python train.py --n_layer=9 --d_shared_expert=0 --moe_layers=[1, 3, 5, 7] --normalize_top_k=true --balance_bias=false --router_z_loss=0.001 --router_bias=true --init_std_router=0.0241 --lr_router=0.000928 --tie_embeddings=false --lr=0.000585 --batch_tokens=[65536, 131072, 196608] --train_tokens=987600000 --steps=7571 --dataset="wikipedia_en"
Below are experts of layer 3 (counted from 0) of a mixture-of-experts language model. Rows are named router (the router's row for the expert), up (a neuron's input weights, with its number) and show model dimensions 0-63. Each number is 128 + 24 x the weight over its row's rms, rounded and kept within 0 to 255. Numbers have three digits each.
After each expert's rows: a language model's description of what the expert responds to. This comes from a sample of Wikipedia text that the model never trained on.

# expert 53
router:100110134104119142105146124142127154138158157117129169148145127146128133156127068107124106167120151124103092167123129128127137096120145142168143082078131150094101119084091139105121110150107152
up0:131065090138087142113127140117164117119153135140124119152116157133150089137098136133156106157128122146164136140102126106129120147126165123124115109086124123171128080099050096130152104163146147
up1:124149097123110131122133116079107166130067166145111123126154080143136124135083120117130168132134136090104116125121165103159131137104107128151145133152130151109132099140107119135147144141120128
up2:133116132153164131115136165113180142186142123073122116091155137129118096117127130098154144117110158137078119142147138111186158126140138135115114136145150126118124141111188138109128137066136139
up3:090161103116148109132108154135098116075167138093146116097101134122156081128104125109149104133115112120147149130132136130103117116110134142119088124138111162146125128139088097130134120123126118
up4:119131126128105134080087132150121144132127146085124117087134187115155169133102131137114152183115111105135109170129128115148103129102106126125118102165142112145112101095115120114117100169131132
up5:118120137145156099143109138140134155164149134130093121136129090115137153137124135127152139142125125138098130160146111094142159128067131185111118112135138144116136153087055152142102158141113146
up6:134094132078134127155109100129118163145113118152115150111101140136125120136143154156148109130136114158109147097118117108120127110106136114135107136152130160125142140149111127145108117143137151
up7:151127100123158096118129084121142150108136112082125149113165122152139104149177127119142160158132126163113148094111104111144139125118149150117124152139133143142122096118108164131124107074113122
up8:153089129140078126099097091090094124127104159120097108131171120146116053151122104126133138161181171096132126127116133135122146155107138126156127140116150092114127121140133136116131190141134091
up9:149145111130123122080099118145129149142255117135124131136177129138132152142153139156141143152116088123118121098130083097079104159123141118044153126136143148143137131110177125127121099114070137
up10:140096122054090135118123090155114157143117117113158135127152134139142127126148157121136105115143162134138113116130094144116106109118145140141105138088106114131089143118126159186106137102137107
up11:083115088115147101145122151170091128117138093138128127118116138108117093147116137154131095096105110128176084122146126150112134135152133154120102112112107133135154131130202098144183099132162139
up12:136126162146095114091117173112134109142131139129154123107141003159140124148116099110114111153135127123147129101110138128170170114128115132167142157114133153119139132107131116145156134123143098
up13:136125084149140092172119131150094144142114138101143123097188100163146152129131151133156166144124116196025100124132113130147134116154144109126094128148121123137113111140128145126104112155141142
up14:164123142165124109135144124096106103145132126095134165154150138144088130129132112217157144101143103097165099154142095071125149130156152145097141125116104114142072109106116117138049130128121122
up15:124118096113127095070135149141157125098105120158137129100118162150104121107111118140132138161120161160131164131150128145135095076075109126115117155171072138169151141132092142121108121126039165
up16:131134126130093137107135167105123132123151116132110171144141099122151108151124121088063167104135132129129124111172114129124067148135135134140124128118125120150152124136108115110133139150138108
up17:144130101165134131178130083068123113142121119085068144133128147143122138120147166110154090153131104130131136141104109134019098116142114129168103108159147184111115146091121118129093131142152107
up18:111152124159107110168112141109138136157136142145158096150133135143124122115099150128143137143145106125127121116166106155124132136115153107122099143118082104126132111114161142150133121145110134
up19:119132139115145143133137132135187163142115123085107143108139105130129147110148139138149082123129121141125125127116171109112142131136159125151142131117133138087131122128131127123138139175123144
up20:114157081157094144101135139107147171130127119110110181197145035154129155134125099078140109107115131158125092191141106136117117108124112092124140140131123140096119134153110138149141116143136118
up21:135108097180115134151133142121138115112132105119138162096134146121132114157108084109137130124110096134109098110095130140129111130118109126103145092141169129110120165117088111153115183116113153
up22:127078201158086099106116129099160045110123129121125158117151151120142114124122149140108107160122084135115118153129176134128105108121193021129157100131126155166145118181145104126131155141115104
up23:135119135124115115128148143101131163124136106127096130120124089153110107133127096100123129115118142149136103102142097196114113157101152132133079120141110126125120130122123104149151109160147140
Description: Adjectives and negation. Evaluative or descriptive adjectives and word-final adjective endings, plus not, no and without, such as new, large, vague, inadequate.

# expert 38
router:067090122102149154113057083100143188159136150139137163131141128111140120146100125111162130146098107146157117167099151104125149131143133146151124101105122158095091112117086144134140112137089156
up0:141129151130121119120103145092160166109116104133127094103137145144141094134118117137099108153108125139080141138091124106111135110094115123134123104143099149133107161123113093099110125131151118
up1:102131127128138138087121104121112084145153099133119127115120130111085122142088144106105145126134101149154128130148133140109137123139119131065069140087120136120133101134154153125166128104024128
up2:120112108121109151116099084095143122132161152109124134122088126089125166152116143207139129140160097109101116114148144144109166109110122143149120100143109149142134087089108141153138167119113135
up3:108112177094114142127104103111094138095088137124138114117162137110117132143101137085146123169024122173109118147109117113100153142114129120131111138099133132150144107110109131215084091134092122
up4:078105144154141140129130131124108155098141100152122160115136148095110131150095064169132104132140117159130140114132109133142149096128120121152105133146080121126130160127080106112123121130132127
up5:122133126148117150127107105115105178139136148162127112118089144135128143134085092104095134120097114130120105144103126144095140121135106152147131128106131156151115133130159150123102143136115129
up6:137131158122117157073145088133107166135116186091146105151122147137123131142148124082085101158114133082127135134135127134131167149135106114131147118122088136128113137085132136119106151136108110
up7:079107148161131134117133103108121158121157111108103110138101081114132132144135125150137133117102118071118125021157118164139132146095125108107136148133100121114069079149144121110134105175109138
up8:088155065122127172117173094114111126109122113126079149133152102114141114129117122092117115189143095145138141102107119114111159085123116114146093071107128132121136117160151122153136117089123148
up9:111141148114136143121106087149160081112137100144127117139115141112120146135159151127152084098105109126126157113105152115126109104106128129121116100161124162185118102097101146140120133131107147
up10:148092142129125141129116139104110101156138137147120093111133135124126107124128156099143135106126105113098154194104139122161121147145194119116141122117091131193102142150121126128153151163151112
up11:103135057135106121086115122126108114130122143129098179142126092119092115127104129113153125130119142129116099119100085137116160159141141156131108149141144154130097135125118122123144140141097103
up12:106146116113136158142137099121148123117136166092127164000136158215131141127157130091104129082093114135103110137086158138140099155101089121146148136122135118151130122121149076157122118164118086
up13:119106143140133118088120076096132120120111131110161145120196139112089155135133103156138119109084119147186150144133114108103145111115119151136107092126127142167117106129128132137141151119119153
up14:112149131166123161098130132115121115106145108140027098134145117139138109137081115131124101114108111143117115152126123137112154108130129133177137112127155129132127160125092133111154238134110143
up15:121106105167134122152118144146102124121127133133123125156175113107125117193135126107158119133118140139118140119139115150132111176101137114112126090124125106114121109087095191169090089155101112
up16:130180110133142098103176119108090163129115151109124119174108135102122167126131142148148086107117182132135202150125130161083191112136091121119139137114142126141137138109164142147096167143132127
up17:205120112132116141134113130081125144138116100145113150117126127122122145209119089143127097118158169115151176122154116141122138122128123153133109110142104145132110121138062158166119121140147116
up18:105154120147108105141156108151144115157112148119128141119122123127120114135109118139137134123124128158103115144119146137108244137135155090174140139167119131149083085103128089133143163130119129
up19:159117158124092143102134076084124133116098134138108140138134103150104148143104124122090142138111123117098096177131124105103143130119145123155157142141146118142124095097138150122118137152145105
up20:097138139153091123149149122099148109141115142111118137120162098085166098141116145126136125154140093096099111093163118103144167186138138122139121095092164118098087148116088143127138122136110153
up21:081162125120157141103143150085131169128161133132121133109116104158142144145109123139128144137153092120148143122135184125147190134123119194126123099138144121140134107101121131146115143139105115
up22:101168113095117149114096151105086100144120109147131143119151123154154100120135134085128119133083149133136104129126154027153143100085115143112130102113146152193132128107141121117120157140107148
up23:121128091164118139127112113133157135114106133150134117108099150131164070139101128148163116113119132163110095140143160149111112161114129100152092089098133156128126125126101145128109117147093146
Description: Organization name words. Capitalized subject words inside names of agencies, associations and awards, such as Space Administration, Football League, Arts, Health.

# expert 25
router:092114133102102118163116136133137189132168160099116132140153133133105136171115106118117096164135118135172094135133172124119167131133143140133131100103094117087140145147106145100168107151087073
up0:062144121129104132124138126100112125123141131135117120099139105109131114137119135145153100152082126140122138153143122145129145168140174129115141146121123136119086148113138190128137102131109154
up1:106081162145141119113119141126163113152131157143137155127140143115107136135132115137129102147138124153156117114123156127123107108117114122154123129104158172187132143124161115121121105138108116
up2:108144126120127113113136153141127107099148145126134114119146161120126122139136139109131134096123125138152142145151127139123206140104147140147119140185149124127121119102120154161154105154148147
up3:112146113127114070096133156106121137155076133179129126143149132108102085124115106144140140118103131153123113145128168108139119162130142180143097104135087111125198129131160155149139125136108128
up4:114119132176111133112118111113117132128166170160108114057117065117172124120175124128139136110098126121107120138129073151106122138134117136123132131152141080113079080127065120117108108158118151
up5:111142085128084153114099131141079117151109114149171138093088166152144107114099098140113122125138149140127116081106154120141139098068129130124118098107080115137048131133146128102111158200131134
up6:137065106134110181111141111112133120159116106158116108107143103136131106165113146118111159140140122130087059095137047135136107143143110111142149082093140106139113115125109125110113132151124102
up7:162138119154122168114134139134130093147187092096145112121133085133085135124159102096142131147123144164103099142134135108145132126119163143152098127092137097112136109113112129122092143137139131
up8:126110106103150148151111134090144161142163127110127144103140141153145103125135122149137113176117120089127142130115120128138142123142125104131113133136115122125144154124113153140127102124096130
up9:114111132130079140171082119122152126114108102122109161082129127131142101154142140137135123147110122121116125160121119143131121137127123130126117135110151118123105158131157146175139151135101202
up10:126126110154091088117128170114107115089130167114162118158122128152132153119122154116126143130122121122100160176130113128092139129099093126143118089113100126151112127137116156116142124148123153
up11:158195107217137154139112109115102114100140149148183144126111132106114114170077129153128154092143117186159120118137114133114150135148126135042108103139128134085130143134099128135129131122122119
up12:102146102125097157133136124153099148098171103153150110118134124125130116230142121095122111144115149138141122126122151173128104099140145138145147158110136136102115116134116077107122187152152118
up13:141121090139130144141145131116145145134094136104141115117144130148161165129124071107197115138139169124109139137117158136169131145132133148090130120110147111129112119119022161135157125156116140
up14:106097159147137169211125080121146121113132105120121141111147105096123122179144128133137134135140125138125152118108124151123184120126117120131134131164097140100059111115094121143168122099126116
up15:120162094160147096140091155137091133125102121130200128117142110126112145139137135116133146137121121134140127140150099121125170120139121140133126147133112106090126139124134144103137129134136116
up16:129126124083138124102114122147195146123129132134139159085151150140162137146102118117117109140108127122156088127108122151119141114153147153112195096116096120129119105139115199104098109146140117
up17:122077096122105126124121091154095153122110123140103117111142110133122161142119138134109144169126111113135098092123064159127121186112170132116131136118098116115109119128111166106136115137101038
up18:134111119137102132135134091151152139132141133121139162113114118171140122173143133108169149136101159085128102163098128171117137134114216127133120089129199123150096131127109092118103143121113117
up19:127121148159106117146135093103101154138105115127121142113129166145145129183098101116132141157103129045116089128174121161116108110097163099150137204100142100151132119138106156131105202170122115
up20:123129126179114119123106175144153154090121166159172160149114122114152124116167122105122111110125114143144121132140136126091119108134145148110151101137139152200119129112110123132135092121122133
up21:113114058126130173104108171075118156131119125124193166089167129147124144125109114114126127113142041145115096117135095115133125083182127138131173109110090116116127119116114125111139122128108136
up22:131120075136156120132090091132143114124121144088085138101108124121143142147134115115162132129108160141098119160133115140157141131125136117132078142078160121090145150141099129156105141112133181
up23:122114150120149102123130113199118070109125122133114142114099144108099080147142123150119128122134201166138109138132125126083098130119136127135140124107116112146122112107120167146147131133111109
Description: Sentence-initial In/On. Sentence-opening In, On and During before dates, plus in-, inter-, sub- and other mid-word prefix pieces like non-invasive.

# expert 2
router:114116103131116130129067117126168150126128146135125130147140112179161110147103111119132111155121149116150122199134148106134140125117138150156120084111139135129125113118112137104124154145099131
up0:115133121113072156132109148136128121144155122117127141115121111150111145100124085130096140160084123157121132132103144150135138128165099157130105110141136174130095111151135132135133072138093122
up1:125118111132164124083111101144127103139173171084116103175139136133132097153120090085097152159131117096116128145138101160148133133120117164139138116099110157107123121092071135099120161133112156
up2:112055099135121100100111112091119124146108169150113144116130109145135117160114126100117158144130112129093133080148142039155141106091137165133119134134096121083124130080143119159176124141144088
up3:141107147134154111107116130119110147134112123135102116144112154109134124166133084130120126144151118161148138140140106112131146101128136152117116126131120121112107145121116176141113127116132117
up4:110193129129086131114124126157158115120115103121167176132117149160124154150101108124101164140111120103110109124100130142117110161138093097128139149125118114135131111124134147065109134160125104
up5:148133141134134106136153114125130135121058137128121174113136120074127123138123104105111128120094158119123145125113170093133136155116101138123127129163127157149148137117121148136114134129127132
up6:132174136177151158116136128126142136120178140111125128135124162175119131152152099111136145118092081122104135092156130163070151178096101095143113174087137137137147105094094109085115160161114129
up7:144095101142166093114099134122143116131123122122145138136101101097138089147174119111146117107154149102124106139117200133153142170126146142153102148124134112133065109133123108162116145118136162
up8:117127117129129091128119104144138181142098060111141110099125153133080148122107163118111132129110136150096105123150071131144155124171147133159161123123121143139109114151098112093124105113124140
up9:117131144115122143137214115102091144142111126096169119151094124118104123131195132133113115141122160138126123121112145121134185124135140126114080135138145163120153080142135128106144104119120118
up10:115139136151119136115146064096122128154137144104113116123088141129143086146124096148153146136096128103129117099105143164153149161137128129121119146112117193136107100098130117124131128116104129
up11:115117152138117149127156143130148181146132116137118116153165145139130139148131104115130128121082150112104092099089120178051103144121114109104126117130130105138174156099109141114133135162129108
up12:144103122148109117131149098147118135172170147112120111118100129183153162124107114107183091126110182106131101141132119095153184138119156141083144108131132139084112088097107141102110125109083126
up13:101118110109138122117133130106133116129115131140152122154184137154110123135128107115157169119134151136172164172100128126133153107197122165153108123117071160142139087099115121152147094115126150
up14:111130115146142109127135143141101124132164122076119117085111147102116106133127150100130118136125147142123111135156150143145147090112137116117158157143112112146111093136146110137127156141133161
up15:119105130092128154161146141112089140166149118091113111117124119088117115125087093119112112094090123149129118135101110167123135141125116145152146128154144092151086113129123108089140129165148152
up16:125135130123129114120138112197131145127143134131091155136152151092134132164134089067172131125137158200138103096129158189155123138101137146139149111170128142123143119134093140136112068137145112
up17:150122117117089127123098145169170121114113122114151118096153109155089140126149136109178128120098138146142098193102137137139124165111156128130123068116120132115125116117125115124123099121106225
up18:126202138156118143148145130129150121125137118112179119076121154142125150111126080117110129132116113093134130097131166115135108133115114159127096138154117184128165143139126144106133086153097116
up19:116158096126132057141119122165152160130126069130130112136121152121122143112209092136121145127116129149124126113143159133132136138112135116149112142112084109125143129141156120165092130106186151
up20:100135139150124118097168119151201105095172130145124140136126130127116107129127146095134142150126138119135106145108145117145154141128117101169109114149120144097144129106138163149148099166104115
up21:064127156164093123134120139131144135119169129132155105113145148145108132128103134149104090125089107122129106120139152167143110147159104130121112102174136131128121158104151066113156122153133127
up22:163113095053144124088127133163113141169155114125085101144142150167118114109095130112125129105099125100132079175158120152123149155117145122129150130106114101125121128101138181114117124155094128
up23:157094095124151148143106148140149152111138139014095109133104160097134124133114131148150160115141142111119129159111143137147119151091166166100119108163150134127086158164108160161168122150113132
Description: Dates: month names. Month names and day numbers inside full dates, especially birth dates in infoboxes and tables, such as 30 October 1932, on 25 May.

# expert 15
router:100126130128127120125081121102143134130157143136155176156168122153106115216106082111178123130097124110087114164111184110128115133118149149129136092114114150115125130107119138105107132156080108
up0:114132127108127100131137136146099141109126116135146126128066131092108110117154115107085134141131107112091124164112160139121153113126095138165111127127116141120113104100129119159088116151084191
up1:098107136072111096127125121136149140115120121111118171132137166154155123153141076137099118220138124140113135117120121081092133103118162116158085105136104216121119106115130136131125115104156140
up2:140116126122134129096119120108142137141107142134104118110102140150106117170071146107165108161116170170105100129134128126102149154099166155112102126151110145160143103134081072146118156120118169
up3:113115135104098125092145106137119127107138136131136086092109108099055089166109091129128141151110136136120150131119131118143146141084169141121116119136128125123120134120106148165120125142148105
up4:148101122141131127133108123116153184132139113123160134132133151153128145178099109142167142126070117139138119118137096160132114159096160124136112111124133121130125150145099131166156151067063137
up5:129089129088146137097157154144106155130159134116149134126119121094109153149118155130133133141135116109128133139098078106113155149146088150119140131159109146104096128121119128110133134137133102
up6:094130127134138100133121114150104154124153148109117111159095135117107086126117127109116083138115118127147157106182201124118122145147097125130115120102085091106153128115142171171132099118138112
up7:132127120146109090136160102159155124124141108109136160130132098083152118141148155128191112122122117102122097097129150149137140147119115126135124119149119124120108150138114158129117142119136110
up8:147111087131126117118070119134120163118160153141144133123128147106118136116141210129081138149120115144127106119123080213124136120131119116137163122153038126135094119097129133127108178123127127
up9:134134100105119128144109137149113121110108131133144155111135165100107125126119119135101133146100141130150090128121143128116108146129161162159112130114096175132101130140114150165122138121121131
up10:109112140136120079125108112124145128120152122125137124147174136152128143150126146141141125120159133120133128119132127122147120129127088133098119141148122138114130115108137140141160166134147129
up11:127108149144135114121124131150146119143166134150145134116165114194125147151155130143138129135112128163174161082136111039148118101128166113169092098130121120087181153142127124096100125144134130
up12:138101136096109115117135108138153128131156121105148125118079150154164088123140136180130130103117122135109104118131147129117117125134093123117162133165042101135093100150140134095112122158118162
up13:143128132157096076111119131102087123171142139100108141133109117110111136135150085148127123135146150135123114067125120123109126074138093141159117122123153123123128145088125111107125101127139158
up14:131126130135108131152104138173141113116132114129170119093106140115156148121142127118155185084131124119169154126150128111134122119144107131127136143113098149132126128138167121152129113116131123
up15:142162046152123089133143127132109166142157120103123143081108117116128131127155146036131124132105111107128132156098102174122104140117150100145131133133143118156134123086120120151102116110127134
up16:120127146122139122159124131150101131113109137083130111059115160093090135195167139140136142147107097190137142147180169116113118093116116108130141135111107165141139088123147118139127112124115142
up17:097103142149089110142119126141149120146096113150131117123155139121113137170130104115126155149109096132174147122138108155133107132126140114144161158174124128117138113146117124134140156171104118
up18:130142110131138136117137179066128150101125122134110118171128123126158152146110102089111132129120151138141098117110162107157177155105140179127144144069127134118148154141106185143153137118133121
up19:126141116165141138116151163074105109128141111149134127134149113131163195193103126090137109096114132116066102114121089126143124094118110118130118139146113151134168100134145142113136070165138060
up20:112129121168118110169117120086100102150134109127134130090125142129120133128184127091146100120182122146142092134129138126103103093105116160148141140165134145120109113108110127118141123119151162
up21:143100123102128109115113131155149110112134137143089165146106152136177126133126112132131113122129140114136147167136137047128136161131114130143168124136096114110132138135109138109124125126128132
up22:127123136111107123103143129116126135092112107144134131086111176117130148172125025081111096145141110154104158186122170154108142152121129148137141106128134139137149140111184125076102140074123163
up23:104103106144110121135108099127164136148116116128112123144135159167113168153117103146132122160110140106116118152135153146141122115102130126254129119138085149100132157131141133121133125125144142
Description: Table row breaks. Line breaks and pipe characters that end or start rows in markdown tables of statistics, elections, tracklists and filmographies.

# expert 30
router:111093117146124126127140116123137166164113168178128127134140145131131137175093089079155135126090120089188109158138141097149164104123158151159137114105122126103106112106113140160129113166098107
up0:121154126135141111165139190157144092119150142109158099132115122105099144157131099123116139117086138127209176154176090110164117108154126118140131139129126141117120138149114029126120148044120118
up1:126111155105134148143120138100127110159099098119101155103130093145116137148124118120141115146144163136086105146116110137113113131107109120154133115146108106121118094147120134119133166166138128
up2:128085136106169105102144112071112160115171128125150174170143044117121080134088133141111097134140133101082113126092142138142140141132198153123127141122145114104150099101087145161142131140124135
up3:085117122132115137092116083158145128116118146123098159128106109132117129121140126161143138131077119167115140119146122105114138109125117151126122131152132170100117123118124106123140216088130153
up4:122153126144129146113181160137140116121122103142150135106118161122137097160109111092112154122134128149127130131140118123125085096070175131119109133116150156076127157109123138146135129118112146
up5:106126161118103106137121120141126117125143095109150145097122121088080107132112195129109111141155094127092115121130141145140123171135127176131162111143132122124116126159106128116102112102142119
up6:113103154120145130138112141179136107136139134120139145151135120165124063140125143149109133130138122177120147124104172133153106145133084124136130149107105167151146099128117132122132150141061119
up7:075144101094096151094127109150125082148138144108189118117132112106133128115137139147148070145095152164122098180131132143119115104118102183122135116091131098110116104138143152089147126126140123
up8:119076062126123136120141131116127125153105133128164139116163127178076114101149158186124132144125111117098136118129121049115173122170128093108103109113101129091009105112104118152123108143135155
up9:139087137121121118154119106130140136118150200081105111138101123145161121140113150081146122138162118147116116116145132115112152099167130134128110148089119143119125122123115115097128128111143122
up10:112118082121127140133131141108144111156139146197108147129132103079149106153107141109143120155126129072131155137149180159162135134133118170155092105111082141137111137102126141107119128112133150
up11:111130115116112125109102150098114116137130131122156202148187120104152105210093119103148122137146156169086162144101107179123126141099129133157102101097126149127101123109111146143118099126138159
up12:117107131120115123151129152089197119158154160120121136134165133142115110160113114112101116156132160096135136140138129165173121127131171157117120076178108143183097115116136134121115104132128127
up13:135139106133154083064080135152118123117126165115152149119093138116125119206137125153151092115129126138108110149135112141100123084083132143123102135166115132114083115155130104139159134115142139
up14:125136118166111108173130129137152071115160120065133140128166127129114132118108126124103124116124148116079135113141103111140111143120155125121149125127148148097137111104125154132083113099138146
up15:138138119123145122129122087109105093122130175129129112140088150074128074164128133130149130141157135133076171149103159144105155125164091137173115121132087193138155116126139115132107129105124139
up16:123100121152160104129137129155139136109135126122145136122128144154128168122126069110126162121177127131126154109121145113146141144144150125163091095113097113137137130093044143130145151106158139
up17:142106127126098081078122117062155123129141146117112123149099102114148141142151135155172092128138145120081150118155138142111171108116136122068104114136111137102108164121111121117174126119135144
up18:180102154110129105128168130118109146138141147120118108174153146102116116117147117144131108150112113162097066099110137118081110100112147114127110086063132125116104139149105151128119157163134147
up19:153089110139112120130136167148139115147119145132131127168144134116120121155100111120133125147130167131121114138107149147143095090127123112158140111141192145137098117162123152119068175117071141
up20:136088078112125122135132128121144105143115144141126138130135158121143134136094067146118155159121208129138105134146136145158127092141163156179107140135132156144107081150129129150142180119132140
up21:113134150126125122103120117083148140151125176101127155124134102159139174112129138111118111107108119140121111162076110067075136100119177102112111140129088142116110154116110158125156098119107144
up22:110117120149124150126113154148115126113124119144139112175149117146117118135120146092150151101140113098083154148167099159114131135117138092130117098147137156130119143129106118121113105144125132
up23:135110132147121121150121143137141129138167137118140103178120141151141131141090116115139045154087154163131138160119097107108130104131120127113142139130139087132106116088121090166137113093122133
Description: Third-person pronouns, name endings. He and she as sentence subjects in biographies and plots, plus final pieces of personal names before a verb, such as McAuliffe, Ozzie.

# expert 50
router:096085124117134128140127111119154173140139156101145161165138119134146120149111054111163135132087140137123104123121139112146146150137131146160131104093093115104106099114099143088124103155136154
up0:120123149115116133153093127113154137091147131127153107113138133116130102126104153123105121124139128137127130139149133126134160135151139157154125158103083166106148131179128114148122116117110114
up1:118144096164108145149145120098144128163122139125155098139160112133122085124129136154128151138152127139121082128132099111134122118164122164093130062109132127128119103150074087167090129086131139
up2:159105171108126084125133097126131116113106180119100132130162134134108124161148114106114119154142142134115154136140153144129120125115151094116124118138087093143132134140115162155120174139092121
up3:116099122149098181121138117119103171135124168139170102125129127080123070141123150157130097126104124114120125144128122153109157141162138191147128119102135111105130081122135127151141133147122139
up4:093127148140142105113100108112106142144114099099120146134114126147082147135125179119147108122087104140116128121127125149058131114116139155120150126104128129121097100091110113111129094132117137
up5:140153154147154118175086118124097128100149138128131165127120144153182146141134094114127104120126124161142118118090151114091126130066127145159070088150145130115129110131137128163126131151129141
up6:109117149094161119085118123096142100161128134145107102120106118159117117137132084131150104136098130132133098126103136116165147076132180157118135116149107162150136142151100114104149115145113129
up7:143112108136102142097175122112129137131122131149136148123132124088150148146125137160123148117137126101133119134147129133168129063135171148151122133137114080120080095128109142169131180112122140
up8:158123142134174114124138173128100111132120135104160095154122128115144124139125131091128111122139098120140154143105112125127137081152113155139043126130142136147080133098121139165106123153099138
up9:142178136106163144139120104135119116101148138112172145128118126104150101155121160133123100110140135107103140134150130151099143158122164149104087158155115112132145153120157160136127120114107041
up10:148132112128085127075117112140151131126147116129140150142162115125149093121153128154146122135113137139121108130093100119115112136126094164128161097096122148124105000122199133066110122130117128
up11:089154085163152144130129140114186147132165154088115143135122139189121134147149126118100100106120133124101134127120158151155113184082133156139127150107174144049175145130100148121075125088123126
up12:111118138129124130145151114114117122112073118126141072116147106133131129143109172147135093143139124143096137129144132086038144119110147121143101112099104122138157141115122138158111093141122112
up13:122139074145104131153117150126088127140129140142125138117143131124139147155127129161125122123126122110103118133110119142120115145127175067094128101107105142135138121108112103117135156167130146
up14:123117109148089134102120079112099107131105166120134096153127104163162104130122144174129117134126145120142109103177113154139142134111152197129086130125119121103155115138136110157128198159129120
up15:153111164120127148121126152102090102106131127149118123169131102138116107089178141083122134120111125129120142125118120153141154127123150139145132142153124131107099127098121113116136100111109149
up16:136117154198121148126150132114124199135135143107131124116142154123097139127145159158128143134155125168133155172133152144106133138137117104124113129092127136128100090167102119145142127103122132
up17:083141111149120090128144147134127137138124120132080115103152121086138137160131138141129140113109124155133128162141069139094108132101110147130143090111143105124122126130136105112138139143108134
up18:098139102159129124153119124097108133162164164061150153076122139118149126143118119135181137127140172157147133116118082135113127115168161135135114110128119129125174113145109167110154146139121133
up19:100118109159124084112111101114088144132148153101137128168133084124110154130112099106132149135141131110108129142115162194109193140084149172071154117138123118075157144145125147115129140134118096
up20:146117142120105094094134100099118106085107117119152115091111113152161116110126138136166132124120127114154102046121108149134141161109092160169119139092094116104143141146154121117103137153111119
up21:104086115139138098148118108162071154118147149114167141146135160135122117131084129125142147160126121151099159083122122116144169120091151184165127132081106131120099130174123195150134163144146131
up22:181116096135156137145098090107154130109094120146115152164086114126183136139134138131128123126135170101134136124125129134120132141120137126183123159108096148134130171143095134133132094149122137
up23:139125139081118152106127133134189153125108164142130125099137147182108128139145122106108146128123120182149119126137146095182115126169143116143133127127117126152150152143135106136110127047106124
Description: Surname endings. Surnames and the last word pieces of personal names after a first name, such as Dreyer, Barkley, Heiskell, Scott, Jr.

# expert 28
router:080114113106136124114095106113131164169170179107136144130138117160144104177114065116156144145122127117131132143126155132116136135085145145142117102108122126111126098099114150134149117156119063
up0:119136116140156110112147128092117127160123111147153151124132155121117125115123113097120077114122137124151100162144115164053126144139108132127147113168137109158119123137132162113138133133107116
up1:094141129132146096110106112160137127131142099102112075107101151122148093144093097119123133138129112107125159086139226109123101126124139109141130127124123108138174136112140148158119126136119121
up2:120119098124173144152133153118144099111112106154119134107108113140121082144204092039120118132116141124143142153132146157118125138141109131140132159089129107151115153113130114132157179160119133
up3:128117139160100141121113119134123144090145076101139170226136123119132078117120113130122157133135123110113130137116191117102152142136163103164118154141126142122132126092091120137143121154125149
up4:111132167153096158135140144153145133117104172137130121107160133114141132133127151119148125136127039138160127141093150092149138112133124138126111136096130150117113139121089113110088130079100130
up5:173118139126130127118133140100159118117140141109107174105125099105155163156174148156179091120130134157115098099120144145116135101169138116104134123143107175149118146160127128116092136146129153
up6:108118114150124085138117156137105074123127104109106147149144123130122113115122117127105108119126129142123113128153123134112147106133130119166155093080157121125103171113140129133164138087086115
up7:131100139116139131158121160086107119128126131110192116147112099100131120119144155102151116121066149143141099135137159164178157130137143139161152130114142138123133074114112146133124151178110140
up8:105137144152116137129230137138134112107137088108083087121160136122100131151163080148151072138133096137134134147132108138146147141140133126123122134142153116197142128122116143167085123095138133
up9:118138132131155135136138112065146136096134142083160131057117153102122153133110114124119109126124123111124111114111125109113158129139134134138139132121098135144135121126122140158136141086087146
up10:112138130097125132140116144108139103138110137143119141123124114128094126134106117133154144138120153122110096137018084122141123137136076088136141133046084125133140007087076115128116093153118218
up11:168108100134132162139127125080131128126093132107119132113120112083130091158144107108135135156132126134088115109129148130100162147133135143150134124164135143168071132145120132137131124100116138
up12:126110111156127136123146144121130138111160146124142114128114068110155136130112111124114065130136126104158119110132122130119112139141085144136134122116140140128175119109121145143113098118172131
up13:125127132161154085105092165140142146126166120134127097152151133113127100135128108152103130148098129149139141122113117102098160136122179155117127137143139128125149137110116105157093155123121152
up14:092168144151111071114116125108128133127154123150091177134132090149115110114142148118089107041127113176165120149221122157117118114134102101107171134154136096134127118105109169110124139139126103
up15:094102138055213146139109132108118130158136143134127150091148117132120129139128126132146144059120134162102096115134101153104129126149118120131052145120106129129094118135138127140134145138097174
up16:176137042114135139122124119093133164113125086156136144125141139120148108140095118221105140160114114139160106138127106114138142092135159118144114119157147130156134154105141131117147123118111138
up17:138107152144127147140118119101108093134100139147156090111104102119119131244131116108146152132134118115169142157094137138132144136160110145150120147113144122171127120145122134109142135097142081
up18:148115136123086140100127106098139116122110147128145139086136123110150110112168137105155145131126154139106131131137125149241147136138178150112229092154097145120129103146115169142134115092140120
up19:112110149146109138122105107127128091116100147159130136144111102100114126152113116147159110150132131133118129101149199094149147118142174152112143106114092132099166106118117124069149152138112163
up20:133096151130117133098107111158130085141147130126110136097091143099151127128081132141184119170109110144136101120100183154129117139137170134127133140118109124094134120143104150145096129088101167
up21:092146130146159108132157147124144141131079196121119136167126112104135140137124104075113116100092123123127109089135128091136133102157101150141127125103126142130121120118129113141106134147126151
up22:098131065165174053129093147103154125112159118153099103144125123125121100122143142121127094108142120168135093119125126088135165122108146131129101117159160113125135161136108120145125120124170171
up23:136137168101108140125165205157102097129110162117110151078146124133129135157148105085127163063151127130102147136176097145103110143156098102098179086106120153117160167145151144120116126140069129
Description: Line breaks in lists. Line breaks ending entries in infobox-style lists and specification fields, plus the dash starting the next item.